Experts of a small language model.
Size: 13 layers, width 128, vocabulary 4096, 25.4M parameters.
Experts: 160 experts in each of 12 layers, a sigmoid router.
Training: a variant of Muon for the experts, 462M tokens, 7950 steps.
Below are experts of layer 6 (counted from 0) of a mixture-of-experts language model. Rows are named router (the router's row for the expert), up (a neuron's input weights, with its number) and show model dimensions 0-127. Each number is 128 + 32 x the weight over its row's rms, rounded and kept within 0 to 255.
After each expert's rows: "mostly gets" lists some tokens that are sent to it at least half of the time. This comes from a sample of Wikipedia text that the model never trained on.

# expert 57
router [117 140 159 118 120 117 115 135 166 111 127 140 141 175 149 139 172 116  83 158  98 130 116 133 137 114  96 113 173 101 101  81 117 121 147 104 102 155  89 172  77 134 118 124 138 159 111 145 163 180  79 142  88 132 110 100 183 112 163  99  58 117 130 118  70 154 187 163 124 181  50 110 165 168  69  85 142 112 145 122 136  51  92 149  77 121 156 142 144 105 126  99 115  79 174 150 130 145 121 172 100  86 173 111 182 103  35 177 148 122 159 110 124 146  95 145 131 122 172 187 119 143 112 152 107 163  79 123]
up0 [135 128 142 107 163 131  63 136  95  84 143 155  84 171 188 143 190 148 135 143  91 162 136 103 181  95 134 120 192 185 131 117  92  82 125 128 144 120  89 166 116 127 140  94 156 138 121  90 153 181 152 111  74 150 123 156 111  86 135  98 124  90 110 136 115 139 202 149 132 115  65 151 169 126  63  81 139 138 140  80 140  52  81 166  96 130  95 103 164 115 100 113  82 103 142 137 153 136 136  96 106  83 137 189 177 151  97 184 138 116 106 124 127 133 128 191 157  98 155 177 104 139  63 128 107 124 145 114]
up1 [119 129  89 127 178  87 124 155 136 171 100 115 152 151 150  81 175 136 123 162  88 153  83 150 107 161 115  64 124 111 140 175 143 115 185 118 180 179 140 145 158 126  92 132 119 123 127 106 131  58 153 159 184 145  50 167 147 187 125  75 126  87 175 154  91  98 107 138 131 147 164  95 130 194 119 128 146 126 141  92 151  78 117 136  75 113 149 107 175 114 109 108 120 195  87 122 153 136  80  93  81 122  93 128  79 135 115 177 149 164 141 109  90 136 135 137 124 136  89 134 139 122 174 210  86  97 103  93]
up2 [188 139 109 134 147 131 148 126 161 139 113 122  89 151  87 166 148 139  83 135 106 116  65 136 194 116  65 181 122 149 176 119 104  44 167 139  81 130 102  87 133 132 136 127 148 185 109 110 133 103  74 120 102 144  88 164 106 160 157  93 114 150 136 114 101 177  90 121 121 182 136 127 103 144  38 145 179 138 182 108 124  88 154 123 104  91 146 180 110 128 110 138  82 127 133 113 136 118 142 153 164  95 180  88 209 110  92 130 185 121 171 122 156 135 102 148 102 113 117 138 144 153 166 140 117 179  84 182]
mostly gets: " all", " New", " North", " All", " Ind", " Nor"

# expert 65
router [150 140 134 131  97 112 124 142 148 135 130 112 125 188 192  91 157 107 113 148 143 140 132 132 142 163  87 151 126  97  94  61 108 124 139 117 107 121  77 145  92 167 100 124 125 140 116 140 121 123  54 134  85 103 138 102 172 117 150 145  85 136 170 163 162 143 195 183 157 130  32 116 192 128 100  99 137  86 125  61 146  65 120 140 103 107 123 159 125 120 109 140 104  75 106 125 124 160 135 144 133 121 187 118 167  86  95 185 210 131 118 140 188 157  95 136 188 123 122 202 144 133 122 105 146 132  65 116]
up0 [122 166  81 139  94  93 128 112 147  63 100 118 125 160 141 112 183  87  71  90 131 162 151 169 134  97 175 136 145 131  76  58 112 141 136 114 110 117  64 104 135 136 148 136 140 151  99  73 110 134  90 168 111 104 152 195 133 110 111 152 152 115 112 117 104 100 124 162 137 119  96 182 185 121 124 103 126 127 143  74 152  80 125  79 131 148 114  88  91 182 167 143 169 154 125 120 192 130 136 193 145 102 154  86 121 135 103 183 191 193 138 163 225 131 148 123 179 151 100 149 125 131 118 139 150 127 106 161]
up1 [ 81 127  67 173 185  81  99 110  94 178 102 148 174 100 145 157 123 129  95 122 139 152  58 146 158 142  88 110 174 143 129 101  70 156 144  90 129 145  78 123 152 149 128 104  84 109 102 141 126  95 155  95 100 150 108 125 156 120 162  90 119 110 139 125 174 183 115 163  99 157  95 111  93  82 154 142 203 156 142 165 143 170 163 133 142 192 149 133 140 152  95 137 152 122  95 108 155 106 122 112 137 162 104 167 155  55 105 101 117 108 100 149  91  62 158 135 138 109  79 183 188 121 102  56 144 127  80 142]
up2 [133  71 132 107 111 121 151 185 164 150 125 147 137 173 133 105  98 117  95 135 123 152 123 148  69 142 100 131 115 143  97  48 104 124 119 100 120 125 129 129 138 158 140 192 114  78 125 165  52 132  97 144 166  60 127 142 106  93 109 145 185 187 128 119 153  85 120 159 115 163  92  81 126 169 105 122 113 133  72 120 102 143 151 145 108 151 158 171 133 128 124  86 140 159  43 171 216 121 120 124  86 121 173  98 105 124 119 143 196 118 155 127  88 157 118 138  80 106 112 142 152 122 191 136 193  95  67 132]
mostly gets: " Nor", " Mal", " Mil", " Den", " Swed", " Turk"

# expert 76
router [111 125 122 148 154  80 148 146 137 128 167 146 135 155 194  98 120 124  80  68 140 103  82 129 122 129 114 160 141  77 159 102  98 105 134 122 129 149  61 113 112 185 136 138 171 156  76 152 173 165 102 126  86  61  91 145 141 132 118  96 122  99 192 192 171  84 106 133 133 155  88 152 118 142 132  98 141 110 153 106 146  80 115 160  86 155 111 171 147 119 131 150 122  54 167  95 116  92 112 128 117 186 180 141 144  36 128 180 118 115 157 155 190 153  67 147 162 123 111 178  97 129  90 126 106 105 122 155]
up0 [150 110 144 120 133  73  71  66  92  71 106 169 108 165 166  57 135 113 140  79 188 122  91 122 141 109  80 166 141  84 106  98 109 173 173 113 147 128 132 194 127  83  98 192  99 137  98 157 112  44 172 115 149  89  83 151 137  82 153 142 142 105  95 140 130 127 114  93 132 179 124  94 138 133 190 118 130 162 143 143  91 158 138 169 145 147 133 175 140 107 149 136 125 107 120 109 146  86 122 104 136 130 129  91 108  55  77 151 118 163  87 143  94 154 140 165 119 118 161 174 107  89 157 118 166 161 168 166]
up1 [123  81 108 144 114 115 141 138 127 138 148 113 129 172 150 155 188 143 111 161 161 119 178 149 122 157 121 110 119 133 115 102  97 123 142 125 108 137  54 122 110 144 135 130 136 146  94 129  77 114 114 154 145  83 166 133 230  99 168 118  79 141 172 165 162  97 160  78 127  89  82 134 115  88  96 109 140 141 199 110  60 163 112  90 128  98 126  64 115 106 111 148 109  97 154 114  90 146  76  95 156 132 121 164 119 113  52 116  92 153 100 134 166 209 125 163 132 172 197 175 117 168 130 131 140 132  65  89]
up2 [111 173 124  69 117 170  81 166 142 165 194  98  96 150 143  88  99  94 116 129  95  94 156 141 116 147 148 130 118 102 109 144 126  98 187 159 135 202 173 105 104 196  74 150 107 130 124  70 111 131 169 108  45 125 145  93 144 129 143 134 149 129 142 146 120 123 135 112 120 123 124 101 168 164  97 126  92  77 105 163 151 114 156 156  69  96 182 108 119 169 168 124 101 135 110 206 119 107 146  97 176 128  60 117 134 159 143 146 204  93 159 132  79 177 138 171 129 152 114 126 133 161  91 115 157 120  82 100]
mostly gets: "195", "194", "186", "193", "196", "187"

# expert 129
router [135 143 146 142 122  91 148 134 164  94 212 121 105 162 158 109 130 135 159  65 116 160 123 136 153 129 102  84 197  92 137  84  94  95 130 103 104 146  94 149 158 124  75 184 123 120 158 144 150 156  77 192 100 123 143 103 127 132  84 134 134  73 141 167 174 162 148 189 134 138  52 110 189 187 134  78 135 150 129  88 141  49 124 118 137 110 140 176 132 115 147  80 136  75 125 145 106  67 149  82 133 128 125 151 147 128  85 159 164 131 134 129 169 146  75 118 170 120 164 111 125 105 149 136  76 106  70 113]
up0 [ 93  79 164 126 173 113 111 144 117 139 120  72 102 114 134 145 140 164 197 113 119 125 134 159 166 137 116 209 122  86 122 161 152 175 124 114 112 152 109 157 155 132  86 174  58 150 147 139 137 144 157  80 133 131  64  71 142 122  93 104 132 123  42 113 144 104 140 165 122 137 120 124 132 223  88  85 148 140 158 128  88 131 130 166 118 129  78 196 198 114 144  91  99 111 132 117  95 128 140  84 145 143 147 196 142 112 123 102 160 115  54 149 109 143  92 160  83 100 144 121 111 154 124 118 140  84  78 102]
up1 [128 119 183 119  43 129 147  44 165  98 128 119 125 152 103 109 195 127  69 101  94 122 101 161 149 156 139 134  92  99 138 146 147 113 125 101 193 116  77 116 133 131 109  84 127 130 143 157 163 129 167 126 160 154 162 112 151 111 155  94  78  94 157 108 196 105 169 107 123 196  99 112 105 129 105 107 187 109 236 116 109 152 102 147  99 119 172 109 134  93 154  95 165 117 134 123 122  81  93 121  73 128 197 177  77  98 106 168  95 132 145 105 122 171 156 134 110 144 141 126 142 146 143 146 117 171 100 121]
up2 [143 131 174 145  96 101 100 119 143 130 116 147 144 144 153  95 144  86 106 120 119 148 138 129 142 132 120 149 159  72 176  75  86  82 143 126 133 151 117 171 134 166 192 200 124 127 125 109 162 100  68 167  74  74 120 124 139  73 142  67  86  80 126 128 133 158 130 140 157 182 132 163  84 129  96 105 131  96  89 165 163 133 212 109 147 144 161 125 134 161  90 125 115 103 149 135 107  91 133 139  70  63 111 176 225 144  92 128 118 223 123 109 110 119 150 117 132 130 161 155 151 126 100 121 110 100  98  94]
mostly gets: " T", " t", " d", " h", " sh", " fl"

# expert 43
router [109 148 111 113 145 103 176 155 144 118 155 133 103 177 134 121 168 104 106 122 120 144  83 138 147 116 144 117 122 104  81  21 146 114 128 110 111 153 102 186 135 184 135 136 155 144 142 152 157 156 134 107  94  97 153 145 165 134  84  34 114 110 214 125 117  85 117 178 153 131 121 118 123 122 116 130  87  74 148  71 109  78 101 182  84 205  88 166 163  98 140 123 138 104 162 179 161 144 136 137  96 166 134  67 141 137 122 147 150  85 106 180 165 128 104 120  83 127  97 132 113 102  94  81  90  84 142 151]
up0 [108 111 103 120 165 118 154 166  99 104 160 159 153 153  82 124 163  90 128  65  90 126 131 114 116 135 199 102 113 104  94 138 146 142  62 158 194 157  81 142 130  86 182 108  85  98  88 110 156 126 123 170 125 105 150 149  96 111 141 113 108 148 128 142 139 108 104 115 130 159 106 135  62 172 114 169 161 144 163  82 120 174  71 208 166 150 158 131 110  95 110  76 175 135 133 124 157 144  90 119  90 121 151 151  86 200 138 149  56  52 133 170 132 106 105  89  76 120 104 156 152 129 143 145 117 117 111  78]
up1 [149 152 120 142 149 118 142 145 135  23 134  90  75  38 165 130 144 122 116 111  85 176 133 182 115 110 177 162  96 161 114  95  77  97 125 136 108 156  75 105  85 185 218 172 142 104 122 105 132 150  92 120 114 105 130  99 114 119 117 120 107 173  90 151 173 149 122 126 156 136 139 143 114 154  98 159 133 156 131 139 172 129 118 133 111 185 129 105 143  63  96 147 140 145 153 157 124 151 110  89 127 149 114 110 128  64 138  89 159 201 163  80  99 184 189 117 169 121 131 183 132 107 138 113 135  95 144 159]
up2 [130 155 141 134 187 119 169 161 187 114 193 123 110 206  98 173 139  82 119 126 129 112 105  79 159 169 147 139 117 176 105  81  69 121  30  97  72 119 149 169  63 120 116 144 139 147  98 125 122 140 123 117  63 125 177 153  98 149 122 104 117 106 168 146 106 140 109 128 148 148 138  78 153 113 120 114 100 112 154 103 168 151  65 173 116 100  96 195 131 146 149 106 162 103 155 120 121 152 127 170 110 130 115  88  91 129 118 105 112 170 138 150  87 129 121 120 123 176 164 138  66 112 157  71 102  61 154 111]
mostly gets: "201", "198", "200", "202", "199", "197"

# expert 24
router [109 141 145 146 117  95 169 126 220 106 174 142  88 140 147 142 123  93  77 101 134 124 104 128 132 122 121  84 129 105 147 106 155 106 101  67 129 169 104 141 187 155  97 124  32 114 119 150 133  81 127 134 131 131 153 113 162 121 130 106 144 117 154 122 114 107 149 148 116 197 122  93 125 131  48 156 123 144 153 136 122  95 151 139 119 162  75 184 145 141 131 134 121  75 103 206 133 107 101 159 120 198 152  55 178 112  63  83 119 110 132 128 148 163 135  90  85 108  94 167 131 124  81 179 108 105  60 118]
up0 [124 137 112 126 125 125 184 103 145 150 180 155 147 126  89 158 132  82  72 170 152 131 116 103 110 154 101  96 131 119 146 143 141 100 117  89 105 167 104 170 155  85 121 159 107 135 115 176  83 113  88 152  85 165 130 106 154 181  99  97 188 132 109 196 150 117 121 144 136 150 117 101 138 148 121 152 140  81 174 119 165 154 137 131 153 134  97 184 124 105 178 107 165 104  88 125  75 107 106 180 139 156 131  85  81 110  67 119 146  63 157 160 135 151 171 158  93 204 137 143  90 103 102 201 127  75  47 101]
up1 [109 163 166 108 110  64 145 109 127 142 128 126  77 131 183 117 114 129 118 126 111 150 135 114  90 102 135  81 163 106  90 140  92 116  80 103 160 192 135 116  93 102 144 133  92 143 221 162 172 141 139 153 103  64 140 130 184 139 143 131 142 149 121 104 123 156 113 155 103  92 151 127 115 134 132 122 122  90 140 193 175 152 174 105 177 102 135 173 101 135 113 168 126  89 119 180 209  93 122 134 131 103 110 112 201  61 115 147 102 120 105 119 154 153 180 114 152 102  60 126 139 154  65  47  93 138 112 107]
up2 [183 157 108 111  69  61 111 101 174 152 153  89 137 108 143 115 146 159 134 141 120 105  97 131 106 169 114 100 102  96 147 127 121 103 107 152 107 138 149 176 181 163 112 151 128 149 147 153 183  93 105  87 131 135 155  67 145 161 125 118  96  75 183 116 166 158 157 156 157 126 112 139  81 179 113 178 117 123 130 139 120 142 134 159 154 201  94 140 145 140  71 177 113 115 129 205 113 167 113  74  44  91 167  65 159 110 107 129 110 163 136  85 103 113 138 113 129 101  48 128 115 114 185 152 141  82 142 124]
mostly gets: "acks", "attle", "ack", "ouch", "reet", "ards"